Experts of a small language model: 50.6M parameters, 128 experts in each of 13 layers.
Below are experts of layer 10 (counted from 0) of a mixture-of-experts language model. Rows are named router (the router's row for the expert), gate (a neuron's input weights, with its number), up (a neuron's input weights, with its number), down (a neuron's output weights, with its number) and show model dimensions 0-255. Each number is 500 + 40 x the weight over its row's rms, rounded and kept within 0 to 999. Numbers have three digits each.
After each expert's rows: a language model's description of what the expert responds to. This comes from a sample of Wikipedia text that the model never trained on.

# expert 42
router:425499518484442480547464537432518544513539432464523440516540523478550527512497539459569546473472554519542546483586496541555522424485481457464513420467428455475475504493544494459521549476471503467591467447409496474470520468523463595433557530527533524487526519479467556450455509513535552471459575570459444525535560498529465494499454424439563501535476399474446470466530469505474516477477477464474442500505539546507460462558474480510479559429457490510479482524487502502624468453475448500474523501499484466479503494544521520519487493481463515487483501547589512522493520514501519502583483489534484567490539490537462430525436495522506552510527469473468435534515488475478500506547537553553520544495459484441474416496554428475493533552485575556469453539546475499475574574503452
gate0:474512493562519471434515441448517471413477518490503421531477563540566487472459491508498521504501503476558580542467505495456490500533452537462510461465514481475554507561552439525490446415473577467546437495457542434531480566474458497373439436488472494574466461536545519493485516479458564489484503501507456536611507482494507485463442487441519476504539483429490521455453491560441537462555518514445505456467515487537560474436500511463517493479461509590507479524548442456541512513443563500486509495560492488450529584482458476437478512441468478467538504474469451508505471540533483462522559508525505507529593567501423401499464508493435521490460467434494511545491509581486484529477501438507455481534510510511531449500435468505478543546496519564533496487456514440467568423487465
up0:480506455516509566448531446461537491475501485515489475543443553460561475522500498508438520446580508448511526483539528439455480503485541601455543470444496500414607510547504489523458435442455500464524455489450550452524491551447478499438503446526489541533436524562596514455502541440478481470479465484488527487561507455465517488490505496426465541484485498407505497493535560568421554463529480551446493489473469400512567449461459521473475491463479549584489465526534405482511404504440523464478498523534464476483495561471415489530484556468485448511568483464534482521529545538490507512543509540495549447494593570483502446523529561564478514529510526491508474481447507597504537530498478501521525564569487484495504541502466490490465524516517520519508499456457517456488538427442484
down0:533538490476510565517578510492521493516471486492472473530468419563502478467489499565506557409524516517453490506514447541492475537495487457523490448553505541475504513490536434486460573510549524530503480444528479502546490533576470472517536526512494502476441481486451454530523538530470483531466542542515500561590512440494525463567460498538571480479508431503486495491453526541479516493514512512452508562403539528517483544536496460423557445451499459487568510490459503520444459516530454468507446484535572539514512518479530519510525515507597497503457537503557459508532485415530484600446462493436541556536515531467526578506505469407467533465522570519522541490404491516482518523498504385442526484504438557541458594393525516494453449439563496522516530516576539422448490485461524
It responds to: Compass words and place words in location and nature descriptions, like north, south, town, village, cliffs, Coordinates.

# expert 19
router:454480552517468443529440579436481534485538494470517502495521490454523520463581570464592494463409552556477557435567432553509539491488456483495532508443485467477436525510573500522510559451422544477515463478458492495440488473533421554519503552538483552453517529519444534469465497449532522492473525544474493548518555518536541463452484509485586460503498469570453468496527457513456421425495478520492475449509536503497500478541524471427517551463432520496489517597521462452475515486433460559503528506492550483575483523548467485559465494441480529487462550534477516491475517487569532486585509486514485505480523480565453470534438542575494518560483476489427446544506412464496501479506524556575491554461483487447505469536535500503477554553501526594432481520522412478525523528503505
gate1:513495575466526481483482471489447468455527531566496465533510478515541484475564509486567450532497515596513524513494421485549475565565455452443552482489554460493488560494562520480534472496496564509530516515487474502447515503448496469367540523513523480428508442461485578541592543428546530518449518459508526510540540508448521465481532489535540453500528467453497546493446517510383469455478503504526504558506517484487451499567540487432552513566529569527529477514575486517435491471480573455493558499464494487438456487498498445529476471550511583548539497509509524506486474412566496481532497538508498496457480472512486496548379489465462483517491505490564491538513513558513569490512396581439480508525469513533500534503539545511545473473503493588514549520507572458518570513487428
up1:475545485467433502500571513510550507525446526517486487501589432582539500475510492526434505528491505497513434563444520478556452458528529464475482453525494520534475507410505456432522495495519460446498499534522495491525496449530530512493550423529476463530496538500516505510557496439508517468527511459489461429460466448447496488571482413523549449446513514471563476515498472477507571553531586555488511455442495484458491510487570443521368520568543443570522544536482442437499546520500506435508486451471504480517481489485524489447585453528542478480525542499534511507469526542524417548471492460548464531495488428524462484406467459501434538520511327476470482486442505520488495485498503452423554447496494555482547514495498504519536560464470445433522487441555489477480506488500506
down1:451519491525451576493507521425434487480488483512425476451516456546530519481491463482495540540511516446463462511470528508479518510524485487507513504542432524478510473543486483482519442471523507506570494437554455576483491493559490432485483473555453510461438541513529535489536511504455540463557528495476506546510475464522541449535561445557509518510474504457435566479542506535517480498476377523479437524531514483475505410483532478588422521430418471527474432467534443495461529423528522412437477475470487452537510508545485568489528472548515470565452475544507503544513565525499441530462525519483486470389515460480466521519518465479490520447604506527584439502499566563538477544566470540405546517521503515459460559533528488534518490441474476518574451436476458466511474439521449
It responds to: Units and nouns following numbers, digits and separators in sports results and statistics, such as 59 caps, 13 wins, 5.06 million people.

# expert 9
router:488506523480441466526431523447565495421533498509566466477524520477518512485528547421513530471499537523512545462513471487550516513435513473403535470431453465520465553491524516457490486485510490503534464489435446473468440489565459553478500567519509497472497590516489504467507546478557532434511499519504499530523511548532439454446506485493513463553571478512499498521522501513467484444461471507446476492542547549452460444539537516502434585458495577536470484514495520508554494446473463514520569542524524453489459446522488557514446422477493546431444526554464522551478558508515530489513529453485494528484584446499394459498501512538512509528502416463448405559566451460511446496529526570547516542488465432469413429514491456493479551586439577478440491535526476504548528555569469
gate2:599494534490446396470509500489531473444525531489500529472463573462416527518509520425567513461558543491502503493488496486465499551509532485482486445525468463561491537492557469496468477550419522540500484438469526537530496573543455460523531519520450478472414503487471552487440553514473503482501396509526566456511500539509460528513536488522450503476491477466545576539560488462497574387496532487474506542571501521473528485526481543530435484457454466481544512505520516552589575503493453520540501511474529420493469467467483577428475539493468497523445460467465542507534498467497563473451535506480505540565559423499446519485539494486552573447538483515474480534458529580462481437553510568512458523499510499441493561507612447459509517571509534441495544539528515563502462519545468
up2:521452524524426441413516477487518473525468553520423499484465486499471481497468502480493526484464600513514518507468498491457499510494550482565466485536426454553543554497513477476471469520463597549563525500483484459512521567506510540452486409465522489484481479505524503444511522407518437447491500437513572466488547515439489582488512502458501481532513522482427470447512517472437521499418523524576516533551466544545475492525477517536469466471455508515438521500531483467502559555467431537495541524506488423488468485457413455454467451549538454568548551529550485533477540484495539448412541497474443457549503487522418495496500512491464542542430426552563566519519504566562528555465576451478443437516440459524513495447498512503532476469454503475435496433482560532510430532549469
down2:504525452429528506499493532500421436540497532579537475455455487479482508510548461507452488454561516477481524438549508495520507471510523460524498498535435536553543503500492559492458485541434515430491524478494438522456437515541521486523546421470545454509488445506558534468512615420522435523556519504525558489529465507502439511460462469437465490556475459514474411446453522435491516490516535588530453535484524528567526446530483469519537466492467454404481462476601470479463572559506522485492542528476485485466455531559456505495553476487525545535540472503490519423463569519544487580476554516462494515537527493523475529511503491472452459449440452492460580466542461458554540510538507458540466448552522446524484475456484447473511489393525439453501603512533504548433478499505525
It responds to: Stems of nationality, ethnic and language words before -ish, -ian, -an, often in biography openings, e.g. Sw-ed-ish, F-inn-ish, Korean, Italian.

# expert 15
router:450440503505505407481424537483558521452483479470508468499515510443489533481494542449554507515436530529505499455502462503499502483462484457471558486472459494483470504509554457466492493490460521453518488489463526516493440462523455536457513535515477545480523529547434537452468505490507519453440515512484466551541518574533439440443450442467558489598549470531474407444509451505426435459507456444451472484514519575494445465573491439497475577487486484511469487506441471486583432455513464543446559540525542437520462495544445512542481509421442524471456508575499531503491509586558521470567518509536480509430520505531452491515504504505500508574534477467456463525560465450481486469501533539543520535428492498415481488509528410545485579529439517521478464601530430470516532536552422
gate0:566524528501493404509469439560437477526515504583481525508508471456520545498521495556470518495489498568502583479452435495486515534501487477470456544512442467459505420516519475465594519474505473434513456503499526559485485494485549456458523474519479581503461548426451535482543482514500468413499547449544483525453436571462495436490520435484558500557511547467471536495489465469431476509501500516472556473526561560490451466538475406506386442398474447463521429492531455475565512478546524514554506462499524507558434547485513522455492548411491488429444523522473521484504505515457491497542527555437603496517521541489433456475532532510481503488528457416455503398501498454470463465517465463507505508537458506487551492494554472519485510433524480482486455582521508542446508506495469
up0:386564494502499498481386534512548432493489458500464541511480472542511523496469477543510530529584431527448487556469540513499581494479552471545467436509472493606551533428521469515450514455506509462577492497439457528493472445496516492460498473459531525477560502577501577505492545522511515469498512522451515496496524409470499519515500498562412444453543480416478620473489432457537579485557598508551491531542490461466525507434549525485504509478508438461555487559574499519532505424467539460482511490447429535516516505485515463473478509561499545480504507523437428507475460445568480486445456467421460490561563588466490469486475513519561498554464464503504484506512529498479512510493521481522500445509471616495496477526517499531520522556438486496503531519489500491495496460456503
down0:513435600501539522555463534405482473469443507515474494416518421472519507453508562509564517490584447493607492562475468484483441521535508489480460442479546489528565500467498568465552478437524538480506476534506568514458529462503596462581481527558492554460483532561471576453480484503554480539517549496482472438494473511526516462470401470573557480510472462524454479506458475579504505491531596465450518452492464499512442496499570501543521504479528498480547475510478454525524491490536443539456535550534523541488497429392494478505435488501503592515521508551460449450483466467597497450523538502526495500458498497497485461546471498504451549490505405480508507570510488492494470469508541533493493544546509458502473469459583496441438504451479490464465520534539512518470517576547497
It responds to: Digits inside years, date ranges, scores and ISBNs, especially the second year of a range in tables, e.g. 1983–84, 2014–15.

# expert 52
router:404502468476389508537442565450546524453502512528514502504499541451495572425518548477521550453439519515522553477495457531496575511477539448446555509460451439469508595525517427490478539417485536521533484473399463495447458457549499522511521528547509565474534529523499544474522530463543501439523535548482463540523467510539461491429464479439522501531502480490485490452514469524457453498407486486476478428539562577449430415541520488458478529457450507534440474490445491518498476430492484492490493584538552459520502481525453575496478470457443534442486517569551466503476518598527529450509522468577415536450520511558489495538500507485506528495507509500490464522533453493473465495554501528549543525406508496496435455486497499540487545512477521516451486487504492403474570556509494
gate0:458478514519466457539473497496502523455492466560534550483430491475526559486452522529488514493541519525560483509554464546494549499379467471482516478559520473445523460493459423511443528497504475484492478437543471476512544444440497517490479540484547576488554465487542526546563529530482564499548469530516550408496471506512512484423545495494594541581484482532506462488509440490510468540475413457503530469554494481545503473532561536470506548533459517536403537499526479608518588514502496560569419491515494488445518506457532484437490499487545559509557532496520453541444489557531495455475518477517493444419545528490437570565531457494593490475537505494508559532538462524520457562581471512484478507530522438531425534546407561468523479543501524519468491514468555473551547463471478
up0:515510573457446506470527539458516451561585534456536453484485454462517487500552505454466467498438523482519537479561567531558533515503519448465468523483489518550487545503485489467585539492511423545501419501472487498487499419462528526474509504586452509449447493510489482472525478524475548535472465500537534465496508451470488393507477537523489465562483582575476418570448497469594461538519432481440455433505520514557503551487545452413521507523472529494395522497483482550519497467484543491568458498522432506520484463453587461481474431506545538481563534492464516514476517470429543540539568517479492546518539509517463517515542449529472559496498507524558462553508461478595471586509503436477461506521519448516460553409535482525546466531451515497530503463513489456547573503475540
down0:459499543452507528467500554514580513515463539513495497478491520482521474519541378527446552603534472548547498483463546482556531445507536467481562502485507539487470532463462473465516468497513521478511457440503513500492431502509583513481498551573509453461547534544575481469448518564510512479517593505538521432496486420526465537504503491531471510497469511485425449537497443445486532501495529531418545504469414517507537439449491471477520503564496417525478489537504435507491479494523464477463505521516459498439510490452552469441574543537528456483525498468480495411459504576493469552558472516532559575512578502496532498415529449515471533444468513568510441444509582466460470557479583466450496460461500496508470595504480543564516474419484459533545551496528530477469487457413515
It responds to: Capitalized first letter or piece of place, school and organization names, often in tables or lists, such as East Carolina, E-astern Washington, St.

# expert 43
router:446486466469449505496446553465502587449548557474521494486555493459523499511563538470548571484491489507507499501549468542537505460479492457496539447424420450493457523528546484446543544469401550436472472431508481459452479488498483541428534527540456498479560543526452489452474531452535500476439530544435496543516493508512492476478460489425529509522502492511481483407525466482477479496419415505441469506489499482447481431522521452477490504498473544535485460480466443437548446457486401577480564525571483487557448431510459544603510459495493537499479491567574558575474546527520527440540537522535468506460573487497510459522447526502493509538535458437472432528469509439457480448500543520525522514469507527499426461557575457571442513529471501534477470549526478489464522526544485
gate1:439439503535458545508527483462516594411478479479514488441559486451571514516609563465427427523525546516544476523493487537464452558475472508578566447460502472459504455525532469489577510429487498469511554540587526495483507470459527507571464509517488500504524529444511461486494511538466501536467544547468518483540518565472511513488503532410485527518480587471569478434490498500508499435492481563502458482513462566496490444431550459502524501538514468494511520371555459474449475547513517501529481502506470405473514531574507550523531515506489524452515569476518525565488512485424518449502519471559551442461503451522491557451522449489490494577513531434499465427449451479488541423463410537503495492529430502512440504505532460427519507510495483508591499480495480522467477507499440
up1:525434477459458554523499452532439553444464458509516490472530499439508475508552537442471513564504531451486519554462499540469529470535494517568572543472499476464535439542456438523539492448558563471441516509501474510450504519470526529576516480570487561465463561405511445457510480553505492522480540536506534514516473525493555461520467535460419545520436556513526467422464527480489484450556440499454491465531411564496502473400526500478517489527585480494517502443525432454443529538429480497603480466505492408479463504539475581525511516527505499460554519472477523505475527508398506443481522492528534443502485456528496450415551500538530472483518582530515453454455443508482513466506532525507527456505416508494396496452531430471530532479442471537532481458464477497475486503451468
down1:504515443480511517460505548503473536519507451525521511516516443472478506512497424456435504517471510490516452564477514524577437574480539500587475519508476489517454474542529566510503463582484497516516543583534457502509554423503493504420509484495523496528503502495501536574473455446475499481495500474485549520590518555488486465544509484586475471502438520453444438459523469458512435547478480489535505505473509515484517518523464503561572401522446458500419448455417513534487531500489476440482509515512406504524536509484593487525500565437500538514480557503574434480511508502570488502540445484485564551454541507462518507511514519503593476521483516497441595562447410524538571541539441543533556532555468431442510528417487537475521542495543578518530452421528490480512481462525529
It responds to: Opening pieces of technical and scientific words after articles, such as pr-ediction, fl-ight, prot-otype, activ-ity, incre-ase.

# expert 63
router:414516523510417460547453540451577532457492506500558507509516559437487530462526557495520525513461517511502538437526474543497590485502525475486531477435397472502470519566505491459483508410506549504507499467419446511495464440510500526437519575506517558471570533546487500479463533487590536512488495516492427573517526535537476507418478431481502528536505480541492483459533460525449497443453498466506494469560503524447418490562560516506502521486462566524416468509453526473561500478497459507488495532546509423501504468459506504499494444457454522491502619520512513483479531562525479429500511477590459548439575488555475514527489559523480527549480469496462515579540481483474478474527540577540508479424448404485495485523548466529536589491416563564486496528506512502527516480516471
gate1:401436575557283442649386523421552544511483496439467458435565511505464449464459540499427481505518530443466525487502502490478501527405450533422555525458455480495558469495478488526463511545496447522499523576494492528429471449404530538481443553539488543523541484438504491575476527528523459537534447507486512544464525510459487550481543520501461502486514514511469494515590538456508484497467541540479497443485454534506530514482504502497534542512538511532475504474535506541493519504481457454537454520487519496496529517406516471499476418524491540444509523543444478521479419508509423455502516515485496496543515508456449500483485527535509549508502492513456531537595490485519512552497494502488495404495476496471521490495480482501533487487488513533503509488495518448493510476469474
up1:400546521568330438615391525459505529595507485458463498437551463507522481480487514515513449497513485457449537451553532490473462487440462465464522454521530516468489511521526453562447475505527456530563541526510532568430483489462492551428416489539470505557479474431457516510457583510453535514524489503452519521469512532416500556480529508474499541527506492459485579473556568490520480457507529523507475466505480511470523513466543520480477522496523562539451475531499471534496531529496488415540455507448521486496517523387487446505571476502500534520508514535420464523461432488483419488523495513441506569506538511489432529523451522515465541506480485547526540520535519543523495519531486462420485428499505461541548451446524487493571502479468481515544495486515537466516541481445450
down1:551552430469554573525515544544461517611550564558491489537512451480439542526461534501494569518515488545511514536495475443434441469487507528541503532533559486512543504403549523446505526500487415496488553508474498496500519533397518461540397450480508503484553506471504493467432516576447446479491511487494484491518484514468484504556492524501540527528521549505501448490422425466476492511461461554451523517423466475478461496528555541439567508504537436476539499506486443519497509502570476505443526406572522463443582446617506505464544454554522518523499431516493491473519464440500507456413468496418479490505487484444511481518529516477490472488471530595457497526513522507528519539601531552471543443460568576496508458478502516553459516533479543458516506502479539442492490495519502
It responds to: Early pieces of town, city and club names, often in sports tables, e.g. Huddersfield, Hong Kong, Columbus, El Salvador.

# expert 3
router:506460512458472468562459480465515497409506484507488440492513526494545503474561535477542538521520511530520534469508478541512547450421456510483519514434416425463498528551549476445519541424475603494532493438438533480477494484548505526450519523528475517454529558488415484449475538495563539456473544543486430506548547490532448520457461461435494474515544457564471474499501530535511485486493469489498495450544490518504455451530528468532473541471450546517494451512431559463535491444514448539503544513546576471582494431495488508506486453437425484444440485544490520509518528492507517482510534425511487526481563445515454468516454510518513500551554500489420447516492455455488442435474590602531511566494491487505452444534564473540435469542461511579418463560519432471521517546507414
gate1:465466482451513488474513460442507520493499491522508482438517518522519484564462528526448474446594543478536432560428536581483507518490580592511520472511484468525486452541562512503480511484492556441481517506523547490497512494529478482564436582512526537472564506477418447566461517537554543511479519575444542481530491527529507542497411531533599538521479543432495508547502488358527439509501530520528521526541511513563513498514484541508410439505458475502525439474542523500490490438500466460526421515465460457547468443530544408509484532456450476555503583516532518488524531466466481476484513582503483458533485505455563534523461491546606485487492461560464495530548503506454535502503508543445531535479556480509507536561496490517426486494501510523460473567462487501459522575424438
up1:455508508503531489512491419565460509493523595486573547548467576562437501476440478459454588513536534481470513463481475458484453485527510478483535506479528538534523528411510515497541484532429456552512517544517421529501465451528567573523461450492493469468517515419530511472484485405441497439492550455494491484509445484506515497497556544491515476564526496473469468485515443555531516540403532504511419527483483501501509475418513505490491482555527484551393504547493533494487492446435512468416491457543496507453480540504472521483466488535523465520581486449520572498484488554576505436476502488484503516469511558472486531436588451547502503543453476455522516441508457510474433540492557576528589471495577515451510452459502500401527474535516589455517544514567472475508513471516452
down1:466456565534501497468480529473546525603486435530497421493494481508502423445450514531486542459513547506416552419495472461487576544487529397471462575521512528541504585522433515469532461516469443504532515459502467539518494490499546498501505583487467407449537456466490523498431445496473470538486549432501554507539421506481495451467491422538516564487567481498483552508473455497590494512513505447429440470493537495469603481446523465480548539486510479555481440460571449478474487530514494520467481529552590504491516474501485401535447426474530515570501471543510453465438513506529464478508506535515488531464529516497507508533463564590483479530465482511513518456494520528490501533525538570457534562541501518499497532515431463478451499501430548443479559496508478568508524484437472
It responds to: Inner word pieces of common Latinate words, mostly before -ing, -ed or -ion endings, e.g. interloc-ut-ors, caus-ed, pr-oject, act.

# expert 26
router:427487556488464447514424569466570562459510480455507433492562502440489489525506550466506527501495579476503492445529460496583518438446480488481535445474443466490398513466524490483523553485435532475520475500423477477462465490530483530456532514526472623469499510497470559482470521490510517482491494502481429571512533521553443473469488488509534466500548455567478480487552494544466471465496460487424483481498575541447452431524501452469431537436510526530482457503474507477509439460484493494463538533522518513505484452499466552497432492462492579454459542522523538508509544508547488501490506437520412494474515456518453482581453505524458538557557473457413459562555411442492434532545497495542506528461490410425445452550505482535458523563435529508479503539553490435531548522520475
gate1:496532543597465510525455578514419453494546458484464453533529461490509441496548506443488492530559527492484519440544421532482451532502481520464508538467487554545479493487501430507561531513496506496478470595518507461465465469459528490492529498503511514442503538476565464519421461484500438523487510507515496572497537568506476453577481511472551433514536442507541546520496377463460452450561523510469470517539516544494523449553469516530474489494575547501501468530500561496475481463542509504536548517427450456477479601446549473469496422505370503488497525505534586514537458481523544531472574519488430455488479448463464528480536508538454441517517496466478460471489531471493414548540489498440458457410518415483471461517560444488435506504533596509518526560501465471539507497502506
up1:421473421481495460571552502486521521494504492582521533508495529517460551562516468499405533522514523496560528573507600497450513447464512495487523518539563456442491526532441493498485533510478502468511579523515434563563535481520487443474439572460438533591465458492360437439529519455507564516550440500504531431551495514511502476437525413539499533535536461532550466497472544532502542517424494454542540504453489493442529488451506537468530524507481526451521490445512468475537512505611510504520561471526494454418551444538515507542513510522531547527493472530525414552550523564508434463475504456479528519526512502531548474544484496478501505491412523569491474547490529503492561495523497436487486563496466580496481518442494479476497508532508488560501504456504475477482507429408503
down1:502466500516540502432510513522544465460465453542478433429508540547487471537494464517387466490560523489525448529522501514463445481516533489567526562477535470511526480495516457443451490515509502496522510541550509455517462471506453500526487509516544534476510525479443552444509493484511594549502479439532474521541613506512510474530467527623479538434513555518530521441544594452550455565532529496517539438428628555481528437527541497458495552571455482540481522534453473540519471503566523461486462541594546478512564455470496500538468476466517530512482515489469511513530475525403513471535461503529487528556467492509497441498541555517574487570493553488524490463417485569503437559532488467485462509503471487483462486579520515528554489469548573525512523495538555541543554532556431
It responds to: Nationality, party and institution words or their endings in bios, such as American, Swedish, Olympic, National, Republican.

# expert 53
router:431504499490473484521445557430506520446548494487506470480529548468508536519527516512520499423439503510498514477479465553536535466485542492421558487503452493506475523519474495460519489496462550505570461422432445475449492496576496539505506507591467536486558545508504528456520504500572540470445537570503479578546571521513430461442463481433499514497503504561497488463586487497473438512422444435467447490540531520438503486519524511455537535458459523568485498499457415453482509411516460528407524510535511513519436498514463532543462471484424521512485554497591512537462556580487515425551509527546453515482524440491469517537434515540472511510586514471502438497552451485427492484531506558548539523425444492449459503499495482523496538505480506518472471530589445487541568556557434
gate0:441479474483473491453544476458518540536470502508524450534474463533537445473546498518557470519430537487495558431528505554521540530540442494551537487554490466463482510467443510440473483506501482478505527490501399513487601541540477590490524494558525490480564580497511479461491526520458478423526514500469472518517486434448485512512521573508420445553482504531448451504492429508452494587442476435452540484468461486499501552483499567520470520488434519515430510479524496513549581373496514598529460485510537515505502475515534491500538453514512442586533486523551519447459547518537573455473496443423497505449545480488476576537488447493495517539512602541547527499453454511450462463531464464519543445448483497423521509505492476479491531491484503538561468520507481438529588530562421
up0:513530427467435549548477524478532495517528510534461511506471585517491552506395571516492534569522561465512565467485492444505487522481546524481503485510475539521514439521520511511501544412496459566439573526472526475518469458546526536534466492457474503463452480600559556495595571565513523504474548528526494584411551441548510558447418475537487499498495584512510491481457509541578483540419569490499446531551505532438420454548466494489535531503509497510464514484432487524493484543442588428518516491471451458521554553484493508471538502453505546406501541502567430509501441503468525516499520556492522470517517476513493496476474479466499540450480487529467508469475519457518512479485570496443395547533485469545436440501488495492520519453514549526525526550485534526502467485423561
down0:484501492472496517514462499458518593481555538467552527434577478556525425512553549535495547518514475515536489559457473478400507511506495525478485489469538493469538473496470453505538493463593482466508497504415501454522485495546519515440523544486507483487429556468467483546486447487471516550421572527454488559531529509479513565512511512523568529470504518543526454560521449473499509466462542497538493498473529557542446507510520482519434423548457516536505559471537460499528476469538499549493512461445450507466584576491520501416485486566458475463538537453489460452457521537484467592538486497491534545495525534517489521498544503525468499472452502537523341562526425432463403488546547524564404498510496466517529457528459488618537460453475541476494492470498431471499486540538465
It responds to: First pieces of titles, names and items after quotes, pipes, commas or parentheses in music and film lists, such as Pete, Netflix, Nominated.

# expert 55
router:441480442496455499530452540451535517483516491511553479413559488473518536499561529429578589482533510522519521471516495558534495481439444490482515492459448411473465545512533495428526542509495507426479467468465491479473490487485427531476530589509461511480537531548436537428496504437592474479452487596412481568513513479511434486443443439463509472523542471501457394475485503509437495500441495501477487468507487492460485442542509452475493471467464582500475446527486465456535460468489415527459516515544492473592428411481468532556493453463494490474485524563472523517481557544532509442569474473531507529478549467529449475521423498505444527562516437480467482514524507495464501468525495582511579545458503468438494462551584480506503539527485503545467450566546503497477507505530487
gate1:459491490514435523466538457448511512537528419556500476441564524474564503487570520498554539486529556532484512524401502439509563543507462503540544534459561484468446557544492561474446529420501484476516505502509495437451504501512423445512509582478429536529564544521499527438512484511562395419485434526527505552511469458497527491491446526446499555452487505467558442515465506551413574500539522489499543482484489533523492464510457556570534490484505524471474515497481479438471580516443525542496518520509505483497421490481517538493487463506547442546510433505469482470434512465577495491487500488505541470570417490460518445520475411422533503495539521562473484473477491547498492430426514493553438549481436527517506527549531550538545514472455490430526466481508473485517393474496448
up1:512557533480474540507484453473471459482487505505478496537463464532515613538430516524500460436552587544506502496494422467494526568478508432385461556571519508512527505492468527513503481513461524513532557482497470524479471412491443569557530478520506469452494552461534578489496487507543432543462478474495472444521472443483478448460560470430504561565472448493523432524494567482526529493458534549528525542517453491519569465475413500464426502456525463504566543563477482486484491505463432442456502474452555523480458522552541489575453546495466529515505442490516530538493502459455484504530486491520562537535509524480421527528494448521473456518483443483516560514434423509451539524515426520513434559514538488413571539461485467462493497471546518587445529530521428452470447499508459
down1:520505551501540560523527593501523527496464419518546472545535530554438472506493503433513462506607524498520505513522499546550474504539462400566456474526493535538567508489508515494497487550492452526469502457601513488610420513401460475506517502435563584496494505516480505500479510493475532469448491490514468453486525519458523551521527562457523580510523495537518485432480469449520486509543476457452438440528498518506550510513482557451475472552480529450489491478498443554515471478545475524424483543502497524483548524468536500515535494470567536560474520565504545465571495480478532451491460503549516542521511582533520543499536612453513541529437563491486548524490490425551411502549457481516505543513456491452509501504523436558522406476484517468481509458509477533562516474508367
It responds to: First pieces of ordinary nouns split into parts, especially v, fl, pl, sp, plus stray byte tokens, such as v-entilation, v-apor, fl-oors.

# expert 18
router:427456542536502435495423595450532538463515504464531489518519527436528491470567535486588485457442565537528547473578444530491511501500471486462563493443470487423457502562544479472501555391428535448516469480452472489481454466521501531448560534557502535484497493534467555451462506461538535473456539529496505564578552505536465487466459486475517445523523450553463459475528446512467479474505489496423453483507576532456471488526504473443524547466452506510480511556510508482552473458446490552514520514504580499524506511548458501488458496475455524464463513580492560480508500513560524455533530457526488471483515446575455435564469502527500545564502470473393472569514429458497481503512525551585500529421469500431495483516503457542445565533493502540455498548503409448486541528499474
gate1:421444548500516435425495467458538557492458493499526432535470522474527485459465509553557471494412572539436521514510458564526500492518476464517547451471531507435532572446527457504520456417540499459513507519448490424481516529478455566438504539477546532521472490555415463430471531465499535516532532495520496484520483471490466439453495541486507456480467511453465466461428410455443446539520447479531512511488576471490473489517540471523505521561518506574551514574551498536488533389489507477513533488554500495516541488560482448552475474531523519501528469498517497439545447489529604439478495507506491519487447528477498472512426479483518504529596481547440561512423429485438468467518446545514461463431482470473508460435530529483525557468516407534443485528473488528478509485496410
up1:471508482423528455422495475512558531511503485482500426518424435499546503480456438481466531550520486518463490549502475528540495507535527435493532460525508537467563543510503533523556422399491461451499523565494523458482496476448462498490459549468555553527462458502456518444487501495507529479514458506500462436551495491503449485511466477533539462457488529505515547444477436517492526459466431513510479533376547474521496473478517481486523487487438481592557520595599480474553476484559507406441509405543536517516507480525560527556501504517485483489502542554553542506573490460435586485418471470541513519467503520483542532544456490521499575506595539482480436540429477484436444423475485540506498465548473519481474451536466508477495514454587466492416512499533464463490518490547439
down1:515533512426529470507488527552497515617535533514486496502479481458439583464476455511535495508521519429503484526468485523453522539496515485508528492488501525468454465515377576570501523548541575459461510497518510500545488505537483462517504533481449421521515466438480531573473504525446447479517482414522476467587451504500528507513517505501476497472532468518494493480574434495482555511487484474500492499471505465572562507441478490462556444446516484491523500486487543490474507551551407480498554474505538583574550462487515483510562540501564571534441554520484482508491460474507507455458580441439576488429535498500500467561488409560456449480441560481454589475494459549446476399476476483568527477465477555492508451463436523502537487519479447473443507482459462572517467443565482
It responds to: Numbers right after a dash in match scores and tallies, such as 3–2 or 2–1, plus words like points, votes, goals, %.

# expert 30
router:429508543534463386485421534472546531418521518481528483469568582414501491467519537471521548505482500496514514435516482500560519501427493443464518468475464460492449539544559510503493528493462557469525455482446486479486463482509495516497510533551502517492576533510476490500507541471546549424516563530487471533495533555504474512421503488478529488556633438544493445465544482530473500453455467469486439483558563541415429423546543456490454598437492585518456440531521484490563490450489459509480492519504559474483455453493444569495449478494481554485475533520492507559486555517554503475494547520538469505455509464497466487534495508517501489536514445456446438536550484436500464477539508493553538522446503464471466443581530457493467494578432563505499484518600475510539527514526456
gate0:505505521541491479564488570493520552512591405481481419529462524412433501495504553532465481438550476551415418524429515566468498566515498487497506502494483459508449498491577541597539451479500542467430526484510541498556449487471489493534535437476472513450518480506504486525539459472474468543516539485492470487478514550485569537503536486537544427491483487452487449500497528535468543518502462555498534510555450475464470578475527431497521584518512527463477530543508531553528481546453525389567470518436508505463538494528485474476496568488503566454482525541483529514504522548538469515575565599517406410457488432495518480510544537553543530571547417476422496476523549472461531536527470535494457486491542442519488471492523493460537497518424493515518450492499537535426506529503501
up0:564427563544535446510521533550448563538562424514527439508485535492421473493504477502454464515528473490561457500492471481539455524510488509470478483435475533547464553501539588542529564550525549436482502548488531513552598498482483466431494471411475474475548499463466475493503456521521506514509593512402498449428532589488524463528545498498568464451471518515436471505504530524506509484522458534558575506502504465512488520469508461477449582518575506524519454502535514468547499483470460505524474486510502547455583435466542459444393491436447480412523545541424499498548466559466498522518493518484456490486568486497515504509505505510531550477522479502477470489564543528465529431589498481513468486394542454513504489461448461428530476523462566461467515538493552529447504523508445
down0:519525458543478529572529514481463491516491464466499477492466557522513542461477440555498557466523468512436404510518501515454518487494456511483526534523508462471554529483567548512453495399493454473553439479503519441576545552494468522512515501414505468545509545495488563535463488472561448525461474508447533512487559517551438494407492528495452550483518494555532503480495511402503460446505548450466541492535439486476457473537435505501483487503454539518487510503503537550527444548465494449474511508494415572470404447537497483517511552441515507483443505523454424571495549512561525529527477428422542480526467510472584635491497541527426547464515485522523453460493452575483538511579534543550458497467516549495509560475477480543577486498454543529511577492488537535473514482446552
It responds to: Pieces of country, state, party and institution names in government and history text, like Federal, Russian, Palestinian, Congress, Army.